config = dict(
    num_hidden_layers=9,
    hidden_size=256,
    n_experts=32,
    experts_per_token=2,
    d_expert=160,
    d_shared_expert=256,
    hidden_act='swiglu',
    moe_layers=[1, 2, 3, 4, 5, 6, 7, 8],
    router_score='softmax',
    normalize_top_k=True,
    routed_scale=1.41,
    balance_loss=0.00925,
    balance_bias=False,
    router_z_loss=0.0001,
    n_groups=4,
    groups_per_token=3,
    init_std_router=0.0148,
    lr_router=0.000862,
    vocab_size=3785,
    norm='rmsnorm',
    norm_eps=1e-06,
    tie_word_embeddings=False,
    optimizer='adam_hyperball',
    learning_rate=0.0104,
    beta1=0.9,
    batch_tokens=[32768, 65536, 98304],
    max_seq_len=2048,
    train_tokens=306000000,
    max_steps=4689,
    dataset='wikipedia_en',
)
Below are experts of layer 2 (counted from 0) of a mixture-of-experts language model. Rows are named router (the router's row for the expert), gate (a neuron's input weights, with its number), up (a neuron's input weights, with its number) and show model dimensions 0-255. Each number is 50 + 15 x the weight over its row's rms, rounded and kept within 0 to 99.
After each expert's rows: "mostly gets" lists some tokens that are sent to it at least half of the time; "gets" lists some tokens that make up at least twice as much of what it gets as of all text. This comes from a sample of Wikipedia text that the model never trained on. Tokens count by the router's weight.

# expert 8
router:72 41 42 55 24 47 36 50 33 29 64 56 68 45 60 55 76 35 63 46 75 36 69 56 40 60 49 76 16 39 21 47 63 74 70 12 87 55 39 50 48 38 75 37 51 34 36 24 31 47 65 55 64 49 27 57 45 44 16 54 53 38 56 44 42 53 44 75 32 30 42 57 36 41 14 47 44 36 48 49 49 65 38 60 64 47 57 28 47 35 43 29 40 50 66 75 56 33 38 43 41 70 60 73 13 45 53 41 34 54 63 56 55 31 68 31 51 56 89 31 31 30 56 59 55 61 54 53 39 62 48 27 71 70 48 37 60 48 31 32 57 64 62 62 24 53 36 67 75 33 26 78 50 54 35 36 34 40 66 53 60 41 39 59 38 54 42 65 55 58 46 47 35 67 30 59 47 62 52 74 74 21 65 42 58 63 24 33 18 65 66 63 47 62 75 50 27 50 29 73 32 48 43 42 29 20 57 57 54 41 46 63 67 48 59 43 65 30 40 47 51 50 33 61 49 40 39 24 53 65 57 31 33 55 23 68 69 60 51 43 72 44 55 55 26 54 43 67 47 48 38 44 55 43 44 33
gate0:52 46 35 69 60 28 35 42 43 57 29 19 17 30 49 59 59 26 55 63 64 20 58 34 53 52 75 58 48 26 42 48 60 44 61 39 69 38 50 25 22 49 56 77 17 39 59 71 53 62 46 49 46 69 57 37 45 67 23 46 30 29 46 69 49 75 53 46 35 48 57 65 26 43 33 48 53 62 46 48 65 46 56 48 40 62 62 82 56 43 63 54 29 48 44 66 52 37 31 33 64 45 68 64 54 31 38 31 42 34 20 45 69 26 52 24 45 41 63 62 42 22 45 79 46 34 65 52 03 26 53 79 70 68 50 28 55 57 45 46 66 59 42 29 64 48 29 49 53 36 48 55 58 54 28 66 36 23 66 71 50 58 73 48 39 51 51 61 47 52 55 56 50 65 25 65 62 59 45 61 26 59 61 64 69 61 54 57 77 47 20 40 69 31 35 46 53 66 49 53 73 36 61 33 46 34 55 57 56 66 45 43 40 59 85 55 52 52 47 34 55 46 46 63 88 36 57 48 41 16 65 46 62 29 44 63 68 53 34 81 43 40 34 58 58 40 77 44 45 57 29 52 50 15 69 51
up0:38 19 54 59 60 65 28 69 61 35 56 57 72 47 37 67 59 65 45 45 56 27 53 62 39 49 49 58 36 54 58 37 59 56 57 63 77 47 50 59 41 56 21 38 67 45 28 61 55 21 53 65 43 41 49 63 59 46 51 63 47 46 62 62 57 84 52 83 60 45 58 59 64 65 63 59 32 47 65 64 40 51 68 23 47 59 26 60 38 22 81 39 45 55 18 47 40 53 56 43 43 57 60 45 61 40 38 43 28 24 62 59 34 28 66 33 26 52 56 35 43 18 43 66 12 47 54 59 68 50 69 37 62 54 44 40 17 24 29 51 54 39 56 33 62 41 59 57 40 71 61 75 41 64 87 53 72 48 32 34 44 53 44 32 56 66 52 26 19 64 59 66 43 34 53 60 49 61 34 62 36 46 44 49 19 27 48 52 49 33 26 68 37 53 50 45 47 31 23 52 56 79 43 48 53 69 99 61 70 39 48 36 71 66 27 46 72 56 51 27 56 67 68 37 24 53 56 57 37 89 56 65 47 49 38 49 36 31 42 69 68 38 70 37 50 68 61 38 76 61 35 48 50 56 60 32
mostly gets: " Ch", "h", " h", "H", " Ph", "Ch"
gets: "h", " c", " H", " h", " C", "H"

# expert 4
router:68 48 40 52 43 58 50 62 58 43 47 26 59 46 80 79 67 40 50 54 61 29 74 45 40 57 55 67 28 42 36 49 42 68 57 46 39 44 57 52 54 69 36 56 45 26 37 15 29 36 83 85 66 61 33 65 38 51 35 55 32 43 53 39 50 59 50 77 40 31 44 64 35 67 20 64 47 34 72 48 44 71 15 81 44 64 76 48 50 44 72 36 50 39 50 83 50 39 41 41 66 63 69 61 22 45 62 38 25 42 54 56 35 27 62 15 33 42 58 25 11 44 59 27 30 67 53 53 41 75 50 24 39 76 43 48 65 46 41 37 66 54 57 51 38 33 62 48 46 34 44 59 47 60 35 32 49 47 85 38 52 60 52 71 43 37 73 72 47 67 39 36 60 68 47 62 38 51 72 43 34 33 50 42 58 51 61 44 61 51 83 83 55 47 66 51 59 47 44 71 45 60 59 29 50 40 55 44 48 54 73 64 62 63 62 64 82 53 32 47 63 58 42 74 61 48 19 28 13 57 25 61 51 44 34 56 68 40 41 51 45 58 67 62 48 56 55 37 53 63 29 58 51 56 78 55
gate0:58 50 43 80 57 75 54 51 30 31 58 70 41 49 36 41 35 67 48 49 31 35 46 65 62 62 57 53 36 79 76 54 73 68 54 50 83 57 70 42 37 60 55 33 54 67 61 61 58 63 28 55 51 31 65 40 60 58 38 75 53 18 53 78 60 55 42 69 60 30 27 67 40 50 52 49 58 55 49 60 70 56 45 51 66 71 69 49 73 27 46 58 61 35 57 42 36 52 97 47 71 40 50 57 44 68 56 23 40 59 58 49 35 53 72 60 64 42 32 82 40 60 77 59 55 64 59 55 60 76 48 44 45 71 23 54 32 42 69 60 34 72 55 80 39 64 45 35 38 38 55 57 49 66 39 44 62 36 44 71 43 40 47 40 35 33 49 50 37 28 44 44 38 23 41 64 51 48 29 31 46 59 46 39 49 51 48 41 44 66 44 49 24 58 67 37 52 61 51 27 36 38 36 41 19 45 45 53 54 61 84 25 78 59 66 61 33 71 75 33 47 36 43 60 00 79 52 54 37 66 45 57 27 47 39 38 40 24 17 41 38 57 43 52 52 52 72 55 40 32 25 27 58 55 65 28
up0:54 50 50 06 50 59 50 25 69 45 42 49 65 32 31 44 50 66 70 46 35 74 41 31 40 85 27 57 45 40 68 45 28 77 40 62 79 32 55 54 64 44 31 45 55 32 68 66 66 25 72 65 17 49 49 51 48 70 77 67 65 41 52 16 32 67 32 37 42 57 73 66 45 70 53 44 50 60 77 50 48 48 79 43 47 50 50 86 40 63 77 67 62 57 38 42 44 51 54 56 62 70 51 56 58 76 35 47 49 33 36 46 44 35 47 44 44 57 46 43 59 35 27 62 67 49 58 56 48 52 56 58 63 17 73 39 34 27 25 56 37 31 56 38 51 51 37 37 61 63 46 52 39 37 58 43 37 33 39 68 68 46 38 36 53 20 47 42 47 51 84 56 35 73 74 45 46 47 37 82 62 22 44 72 37 55 45 24 78 30 12 63 64 52 22 56 58 35 53 49 28 60 64 66 53 40 67 37 29 52 50 43 44 51 59 40 57 41 46 38 34 42 54 46 49 58 62 72 76 17 62 39 65 31 55 34 55 71 32 71 58 38 69 60 45 64 43 48 36 62 54 80 41 44 55 44
mostly gets: " He", " he", " to", " it", " who", ", he"
gets: " to", " by", " he", " He", " I", "he"

# expert 2
router:90 52 72 69 30 65 52 53 46 48 53 62 75 38 44 56 55 24 68 36 66 29 73 40 40 72 47 81 26 39 31 46 59 54 64 40 56 73 72 50 45 47 56 44 27 48 36 04 40 39 52 66 65 59 46 51 43 36 40 62 53 26 47 46 56 48 58 75 50 41 25 38 21 57 19 38 40 47 41 68 40 73 51 69 56 53 60 27 43 32 31 32 55 31 49 70 49 47 42 60 77 59 73 68 14 40 49 36 31 46 64 49 29 40 63 40 35 85 81 45 25 29 49 65 50 47 78 46 44 62 69 40 45 72 30 50 35 46 47 58 31 67 71 75 55 56 44 61 44 32 32 72 33 63 35 42 52 53 69 50 61 63 34 64 32 57 51 55 59 29 32 63 65 57 28 69 28 40 44 57 61 47 60 54 60 87 40 24 45 43 44 79 72 67 60 57 53 32 56 58 35 75 64 55 12 49 42 55 37 43 63 46 61 38 70 71 63 49 40 54 62 43 39 70 54 60 26 34 20 67 62 45 37 43 47 47 58 53 45 63 61 47 49 50 42 69 56 34 31 69 38 69 60 41 59 42
gate0:60 51 42 51 40 41 37 64 54 49 49 42 37 58 51 44 57 37 46 41 66 34 69 71 46 49 50 43 56 50 00 39 62 60 92 72 99 49 44 48 25 32 57 33 59 54 48 39 50 46 52 62 48 63 33 67 76 32 43 60 34 59 49 62 60 45 61 58 47 57 56 57 69 45 53 36 76 46 58 50 43 53 74 52 64 49 61 68 57 51 47 43 33 52 45 32 49 31 68 54 42 69 65 63 25 52 51 17 67 48 70 50 46 22 27 39 32 62 63 45 31 54 79 51 42 71 57 66 50 47 55 42 73 66 42 53 52 62 50 43 36 52 58 75 54 25 59 66 39 37 48 63 62 58 53 63 23 31 34 82 42 29 66 50 55 49 44 67 42 57 56 84 59 49 46 51 60 39 40 47 71 23 57 26 35 37 39 42 17 66 56 56 60 13 30 30 48 38 42 45 57 45 45 52 73 50 66 65 51 47 28 40 27 52 44 60 59 40 49 72 32 57 30 46 99 77 57 57 55 55 74 36 20 73 58 58 60 76 43 67 44 65 61 32 37 50 27 53 32 52 78 59 64 58 70 33
up0:63 38 42 35 52 28 38 69 46 51 35 36 54 70 38 39 51 43 68 27 77 30 69 62 42 51 72 75 56 52 43 47 56 59 61 57 70 19 57 51 55 41 62 47 45 48 57 53 53 40 38 39 52 76 53 43 72 57 30 83 55 54 38 45 43 49 57 52 58 70 63 46 54 41 53 31 59 61 42 51 49 66 71 81 80 57 70 43 44 54 51 38 58 67 14 31 38 35 42 59 38 73 41 68 28 43 45 54 61 45 55 49 36 33 14 29 41 68 87 42 41 21 82 63 55 64 34 49 43 30 46 33 81 60 37 43 45 43 49 60 65 42 47 95 61 29 57 65 49 45 42 88 50 68 48 55 37 28 60 53 44 21 54 55 71 47 34 78 39 55 60 68 75 49 48 44 55 41 44 53 76 34 58 31 43 72 32 37 28 41 36 46 80 29 35 59 67 30 64 34 49 64 59 59 70 70 54 67 52 48 39 49 65 42 58 56 47 37 29 53 56 54 29 35 95 77 51 51 49 58 62 39 46 42 51 48 31 56 60 59 37 63 61 26 30 38 45 29 21 51 74 69 79 30 60 37
mostly gets: " (", ", ", " in ", " August ", " June ", "-"
gets: "-", " (", " | ", "–", ", ", " "

# expert 23
router:70 44 61 55 31 72 41 73 49 42 54 47 66 33 66 78 58 32 45 32 46 36 51 64 41 70 47 69 21 38 48 51 72 75 56 38 53 45 19 43 49 47 54 47 41 41 42 19 34 44 55 77 51 62 37 70 37 49 29 70 44 45 56 44 58 50 56 82 29 37 45 36 46 67 38 36 41 25 66 61 37 73 49 64 69 48 70 31 52 34 52 27 30 29 44 66 74 58 46 31 58 65 53 39 22 39 62 47 38 49 63 65 39 37 51 43 40 79 43 43 50 41 43 41 52 63 74 47 43 65 60 36 54 85 48 57 59 54 42 34 37 50 49 36 34 61 30 64 67 38 22 67 37 58 40 45 60 47 77 42 54 42 37 67 28 46 62 52 66 46 35 38 80 77 52 47 32 35 51 57 74 46 53 60 45 52 13 25 47 49 56 89 43 61 68 68 55 54 51 59 53 54 44 54 11 38 51 67 39 33 51 49 60 59 55 54 69 34 31 52 39 57 26 74 84 52 21 37 34 46 73 45 54 46 29 90 57 67 52 51 78 60 44 59 40 57 54 36 58 90 25 56 33 37 76 28
gate0:39 50 39 86 32 40 43 78 72 40 64 32 55 38 62 36 57 28 47 60 55 59 47 52 58 64 38 64 66 54 08 41 75 63 45 31 54 62 59 63 35 57 68 20 47 53 57 50 21 52 16 57 47 57 44 66 56 31 44 59 56 52 40 34 53 71 35 46 49 46 75 34 53 47 30 42 34 62 75 65 42 45 57 78 53 35 61 43 62 46 26 32 47 39 57 51 66 73 55 39 36 41 51 39 54 52 50 43 50 54 43 43 37 45 94 46 45 52 54 31 26 53 62 50 44 52 45 48 59 69 69 45 53 79 52 76 37 46 59 23 23 62 75 52 57 46 35 42 42 56 30 72 50 66 49 35 61 45 29 81 68 49 48 52 56 50 37 55 28 77 40 06 55 54 53 59 63 47 49 63 56 92 28 60 56 63 52 56 66 35 54 46 58 64 63 51 69 61 52 39 48 72 31 70 67 53 41 31 62 83 65 37 48 71 66 28 55 66 66 47 52 33 21 66 61 83 34 58 54 53 77 38 57 43 41 48 71 38 73 55 17 34 40 67 78 13 55 43 74 53 34 48 56 42 68 49
up0:61 55 44 50 48 46 41 71 66 68 67 44 46 46 51 66 32 53 43 43 26 47 49 50 54 80 33 47 24 61 44 45 69 48 54 57 52 59 71 47 41 57 60 52 49 54 62 64 25 42 45 69 48 65 39 53 36 01 70 49 52 56 64 35 53 54 44 73 34 53 74 55 33 82 52 55 14 25 54 36 51 23 64 61 49 41 36 26 62 50 44 29 53 41 36 49 41 49 29 53 38 42 40 26 58 66 66 24 47 37 33 20 69 45 49 27 65 40 70 12 18 09 03 69 59 40 45 29 46 81 77 67 54 52 79 59 65 53 31 32 57 36 32 26 56 23 37 64 63 47 53 61 61 47 52 67 77 40 53 56 62 47 41 47 29 42 48 59 55 61 58 66 39 50 72 72 49 39 62 70 47 75 66 56 89 47 43 44 48 50 32 65 71 66 57 52 65 54 44 56 48 63 75 78 65 76 74 46 56 34 32 57 36 55 37 40 50 79 31 58 71 63 67 53 31 68 32 54 47 39 44 27 49 25 55 61 51 61 43 35 45 49 55 65 56 70 42 57 53 36 45 53 48 61 49 63
mostly gets: " high", " National", " fin", "\n\n", "==D", "Personal"
gets: "\n\n", " d", " m", " N", " r", " de"

# expert 11
router:77 59 55 65 35 69 61 67 66 36 66 45 85 26 53 59 77 23 41 47 61 46 55 46 54 59 43 64 40 38 32 42 60 78 61 37 46 57 42 27 52 39 50 53 63 31 41 20 43 45 49 62 56 63 53 59 35 38 26 48 40 53 57 48 52 62 40 71 43 31 32 34 27 70 33 42 35 43 60 46 48 89 34 58 72 48 59 32 44 38 25 34 56 40 52 65 59 56 46 12 53 54 83 34 08 53 53 50 31 78 60 58 20 52 69 30 53 68 70 36 39 31 65 31 69 67 79 42 49 72 54 39 59 68 43 58 63 48 48 26 48 50 64 49 34 50 47 68 50 42 40 64 65 63 24 34 40 56 67 54 55 59 42 58 27 51 49 61 62 43 45 37 62 71 33 39 35 36 53 70 67 45 49 50 57 67 32 15 37 46 77 88 66 68 63 70 18 51 44 66 52 57 44 46 29 37 41 39 09 28 54 58 44 67 65 68 75 52 45 48 49 44 30 71 63 27 45 37 38 51 61 49 36 48 24 71 67 54 57 53 59 53 40 56 42 46 49 35 21 50 41 37 39 43 67 21
gate0:89 43 48 55 54 60 31 29 58 37 47 48 41 43 55 37 74 72 33 71 40 42 54 74 50 33 38 60 48 45 36 70 51 38 62 41 72 55 49 30 19 51 64 53 64 48 53 50 45 68 44 45 37 56 60 65 40 40 49 61 58 44 34 38 37 54 48 51 61 46 52 46 73 36 37 43 37 23 72 45 26 62 36 38 61 46 46 64 34 55 38 40 19 64 36 60 56 81 24 41 66 38 75 44 46 55 64 39 62 41 56 65 63 51 41 66 44 48 49 55 30 42 44 53 60 42 47 56 60 64 47 41 54 43 54 57 70 51 47 65 46 56 61 53 76 41 34 16 57 47 44 64 30 58 69 68 18 36 17 68 39 63 56 48 36 67 36 37 35 42 61 66 21 19 44 26 77 40 34 62 49 34 78 75 67 48 39 48 45 41 69 46 53 40 51 33 31 67 68 61 63 73 68 50 90 31 62 58 36 33 18 38 50 34 17 44 35 62 45 71 54 49 51 71 56 40 48 54 31 52 49 76 52 61 10 71 99 60 96 58 58 56 48 51 46 47 69 40 58 49 33 73 40 56 47 31
up0:39 47 52 43 65 40 58 61 72 49 44 69 40 49 48 63 53 62 51 44 46 42 59 36 34 33 27 43 46 68 12 25 49 54 56 60 64 35 45 54 04 57 29 50 47 47 30 33 44 53 54 62 41 78 40 47 57 91 51 75 70 30 54 55 68 81 59 25 55 87 77 62 62 70 63 72 39 39 52 63 56 44 62 49 53 27 30 46 31 43 58 25 50 50 38 44 44 72 68 25 74 56 37 20 48 45 49 44 64 51 59 72 47 20 58 75 43 59 61 55 39 30 84 30 34 57 44 29 54 67 45 47 34 35 58 63 42 74 53 33 47 67 67 29 69 58 53 41 35 50 52 32 32 46 51 82 44 44 42 58 56 51 39 69 65 75 54 29 50 64 61 72 42 36 68 73 42 61 69 69 53 38 55 65 42 57 41 51 41 44 19 86 49 38 42 17 69 43 42 29 57 75 60 55 53 50 46 34 72 47 48 67 57 57 53 41 57 50 33 36 52 69 41 55 62 27 37 39 47 55 60 78 39 46 21 23 56 23 35 48 26 47 64 46 27 45 35 20 50 46 59 48 61 28 51 36
mostly gets: " j", " tr", " leg", " co", " final", " art"
gets: " p", " B", " L", " b", " R", " l"

# expert 7
router:79 49 56 55 24 60 41 58 55 43 46 52 66 44 42 67 72 20 46 43 71 49 51 35 32 48 35 62 48 63 49 44 46 62 79 21 65 46 38 35 42 47 53 45 39 25 23 32 32 34 76 77 60 60 38 63 29 37 35 56 45 43 45 49 58 54 51 90 20 24 34 49 31 80 27 22 41 51 66 43 33 65 34 72 60 55 62 36 45 48 44 42 59 40 69 78 57 33 47 32 58 66 57 54 35 31 47 39 30 53 57 71 31 28 65 33 30 63 45 30 39 48 70 49 23 63 77 38 60 65 61 27 67 43 46 47 59 36 54 38 46 45 60 73 36 72 36 53 39 47 41 77 34 47 33 37 33 41 61 45 70 75 22 61 51 38 60 41 52 29 32 50 50 64 22 41 38 37 45 55 60 43 59 58 68 80 25 29 65 39 46 87 42 58 52 42 47 48 53 54 38 55 47 60 12 53 53 28 27 36 53 47 59 83 60 75 56 31 27 65 49 60 56 57 60 34 26 37 25 51 63 45 26 45 29 65 68 44 57 60 56 57 35 48 22 57 55 43 28 77 39 49 55 49 65 52
gate0:61 11 60 43 46 57 52 67 41 51 41 26 41 68 65 36 38 52 62 35 85 58 31 55 51 36 67 71 49 25 33 65 35 54 52 34 51 15 31 49 56 38 40 39 51 40 45 50 57 62 43 77 32 61 28 71 58 77 44 69 56 50 37 46 49 74 46 53 44 47 63 50 24 55 49 46 47 31 62 48 62 50 38 31 44 55 70 77 52 58 39 53 51 42 42 53 80 40 34 63 60 61 64 55 39 55 79 61 10 56 57 53 51 50 45 57 31 37 54 13 66 42 68 59 56 44 58 39 63 49 21 73 78 41 45 60 74 42 67 75 69 29 45 37 50 57 68 49 50 64 26 37 45 42 37 52 59 45 55 48 39 29 09 42 41 39 51 59 50 35 24 81 24 45 40 48 42 40 54 46 50 63 78 51 44 31 29 60 54 36 57 68 48 57 47 45 47 58 50 30 35 51 68 69 35 53 43 84 51 73 43 62 82 31 62 65 72 20 47 73 16 33 34 48 19 58 45 73 73 24 84 39 48 51 38 36 46 45 57 36 59 53 41 65 54 70 50 41 41 58 36 34 57 44 81 33
up0:61 32 61 46 63 43 36 66 69 44 42 35 53 63 60 52 33 61 63 46 61 61 33 40 39 32 42 56 44 34 28 44 31 48 26 55 34 44 39 51 48 44 64 49 32 14 62 56 48 53 54 66 36 54 36 68 35 60 30 23 45 66 47 47 68 73 66 52 45 26 60 68 41 47 47 62 26 42 73 55 47 45 43 51 75 66 55 55 51 66 34 47 58 33 42 89 65 28 37 83 59 52 53 21 44 70 60 48 23 40 49 47 24 72 32 85 51 35 47 46 63 38 75 88 45 44 46 33 48 45 43 67 60 46 36 82 32 51 62 64 63 47 38 49 51 55 37 52 47 65 58 19 60 55 21 52 95 71 48 52 30 60 28 57 42 39 11 44 62 39 39 60 51 59 26 47 31 63 27 54 41 59 38 50 46 42 34 62 65 28 59 60 57 62 40 50 57 60 49 65 46 63 55 76 35 53 51 22 43 53 69 42 47 55 51 43 42 09 54 51 41 31 57 70 42 44 35 52 76 16 68 28 46 26 38 34 49 40 36 39 49 17 44 66 73 72 57 63 45 15 24 57 37 42 72 44
mostly gets: ",", " is", " was", "),", " are", "s,"
gets: ",", " |", "s", " was", " is", ";"

# expert 18
router:92 43 46 68 49 41 36 59 57 40 65 46 51 32 64 70 77 31 58 43 59 23 92 60 40 34 62 85 31 47 33 52 70 94 60 48 41 62 43 51 41 46 39 44 55 39 50 33 21 61 56 73 68 73 33 56 40 36 33 58 38 36 63 46 45 48 58 64 44 41 33 45 34 51 31 47 32 41 76 37 39 67 33 69 62 60 48 36 64 54 38 43 29 23 32 57 64 31 36 45 55 80 70 36 32 44 51 43 32 55 66 52 32 60 47 45 43 48 59 27 59 28 64 27 54 59 65 61 32 64 71 20 63 68 43 47 51 50 46 38 33 48 58 65 30 69 38 66 71 35 09 44 45 53 33 52 45 51 37 29 56 47 18 62 37 53 75 73 55 38 29 58 55 38 27 44 35 25 31 50 72 49 77 64 60 71 45 24 44 43 54 59 51 59 76 47 48 52 48 78 59 61 45 67 41 47 64 41 38 59 64 50 56 74 66 62 57 27 48 56 40 69 34 54 57 40 31 41 31 81 65 45 57 44 19 48 54 61 46 66 75 36 65 60 34 44 50 56 55 65 18 69 32 51 52 37
gate8:30 54 53 54 46 22 52 43 51 69 33 58 28 76 30 37 49 06 24 42 29 44 78 24 38 55 53 54 28 60 48 31 44 69 26 47 30 45 46 48 53 57 65 40 54 69 45 51 64 52 51 66 62 77 59 37 46 57 50 46 36 24 45 18 48 26 42 28 25 46 53 81 47 45 42 49 51 68 24 58 64 33 52 71 55 39 61 59 44 45 42 50 43 42 47 76 32 65 54 71 49 67 42 76 54 37 69 39 13 37 30 16 67 64 41 48 63 49 62 83 85 32 61 57 09 49 59 43 45 58 58 59 66 47 94 37 37 57 21 35 38 38 38 45 44 62 66 62 45 68 24 48 68 70 56 49 56 57 46 42 65 60 32 53 57 36 63 49 52 56 46 46 30 43 46 53 22 48 57 45 56 35 47 52 38 64 75 56 23 51 36 55 32 61 56 39 49 37 70 67 63 61 23 60 64 30 40 79 54 33 52 66 57 61 64 36 46 38 50 34 51 36 55 57 32 35 33 43 43 50 59 66 50 58 51 17 45 36 44 27 45 39 32 77 50 46 36 61 26 56 16 43 53 45 78 55
up8:78 46 51 44 66 56 55 53 61 20 47 35 61 43 67 51 44 60 88 54 62 53 48 78 67 31 67 40 65 35 20 53 41 45 44 64 78 48 60 25 50 43 42 61 47 63 40 53 22 54 52 46 43 34 46 55 54 43 60 65 74 54 38 71 56 63 66 44 41 51 43 27 50 62 38 41 23 42 31 60 36 54 61 31 51 39 51 45 57 66 63 63 56 47 51 65 59 41 67 56 51 52 40 41 63 64 33 50 36 36 73 48 41 38 68 12 35 45 42 32 38 53 37 43 58 45 43 50 46 64 89 53 45 35 51 36 37 40 51 55 45 41 39 01 67 48 27 42 57 31 30 76 62 54 48 53 31 46 53 49 46 48 40 40 42 67 45 61 50 69 23 65 74 51 54 65 54 85 53 78 55 31 46 58 37 25 42 63 33 68 53 54 55 14 47 41 72 89 29 57 48 41 67 28 57 57 66 67 65 46 34 71 10 41 27 43 51 42 41 39 46 75 37 54 61 61 44 76 46 89 50 30 69 51 62 85 69 86 55 38 50 78 52 38 89 47 57 52 55 44 62 65 76 55 42 58
mostly gets: " the", " a", " to the", ", the", " an", " his"
gets: " the", " a", ", the", " an", " to the", " his"

# expert 21
router:68 51 63 68 32 54 22 63 72 36 56 51 71 42 66 43 73 45 50 29 48 13 71 26 57 68 39 56 41 33 42 29 53 64 72 46 69 40 41 34 65 56 68 33 61 37 48 36 33 48 52 71 63 54 45 74 35 53 46 59 47 47 49 51 60 44 66 67 18 22 50 46 17 77 46 55 20 46 49 44 45 67 33 64 73 57 56 29 38 30 25 43 36 10 63 61 63 46 40 25 59 63 65 55 36 42 54 49 30 49 44 50 47 43 70 28 40 86 55 62 43 47 58 48 34 56 63 40 54 67 65 45 66 70 35 39 62 53 30 25 36 69 77 57 27 53 41 46 68 24 34 77 40 65 40 42 27 56 75 50 75 46 36 69 36 59 54 60 60 52 34 71 45 56 34 49 26 42 31 57 49 49 73 70 53 64 21 18 35 59 54 64 38 54 48 58 23 65 41 77 43 48 75 51 42 45 38 38 59 51 51 61 60 61 69 61 87 44 37 41 60 62 26 58 63 45 23 43 39 74 64 37 46 47 37 56 63 59 30 56 49 65 55 74 55 61 63 44 46 58 22 69 38 49 75 38
gate8:56 58 60 50 83 31 55 49 74 52 52 54 59 43 58 39 57 50 65 53 73 25 45 16 54 70 42 57 33 63 62 40 33 57 32 64 59 67 47 75 36 42 55 53 18 48 62 59 65 54 38 54 52 19 60 49 59 58 58 58 56 41 56 34 63 72 31 42 39 51 34 41 62 22 55 54 64 42 46 33 70 39 56 78 33 75 47 38 54 31 79 53 24 21 58 57 45 69 39 60 63 64 59 54 59 89 51 51 46 38 43 45 15 27 73 37 97 37 43 65 75 41 47 46 45 45 37 46 37 68 36 52 73 56 60 66 24 43 18 55 64 37 47 47 53 59 63 09 49 51 75 49 48 68 38 18 44 67 41 57 49 44 57 69 53 45 26 16 58 87 55 74 48 52 47 36 50 73 38 69 47 45 38 55 34 30 76 30 38 27 49 45 46 42 53 30 51 64 22 55 45 47 41 77 56 60 67 63 47 52 50 27 56 77 43 63 43 40 60 35 54 38 44 30 49 57 37 59 39 39 48 41 37 45 64 60 62 45 33 35 41 41 64 26 67 62 35 14 38 52 65 63 40 57 69 73
up8:34 51 62 27 48 39 41 54 55 44 40 41 78 69 40 34 56 48 53 41 36 49 53 48 59 37 58 44 21 66 42 34 56 39 68 67 37 47 60 46 54 69 70 36 49 51 22 47 64 28 48 43 55 61 55 63 60 48 34 19 44 58 52 52 65 26 74 59 67 68 33 55 26 67 70 51 20 29 60 47 77 36 37 47 51 33 41 66 51 42 52 51 62 90 62 46 59 61 62 71 50 13 54 38 48 52 39 30 54 18 46 64 61 73 21 39 37 42 38 23 36 52 68 42 32 58 59 76 57 24 37 61 39 29 25 60 46 35 62 73 75 56 65 41 33 59 36 66 30 60 41 70 57 56 70 51 41 40 41 68 80 54 86 36 34 59 57 40 38 37 51 44 43 44 35 83 41 51 47 64 59 38 30 32 36 43 39 65 72 51 49 50 50 19 49 38 55 40 54 58 83 36 51 40 59 52 54 32 39 49 50 62 34 36 42 54 56 55 65 67 38 59 23 50 52 76 62 48 50 81 12 71 68 71 40 38 32 40 71 54 46 76 33 75 45 68 66 66 39 27 15 45 70 35 55 64
mostly gets: " of the", " of", " in the", " on", " at", " in"
gets: " of", " in", " |", ":", " of the", " in the"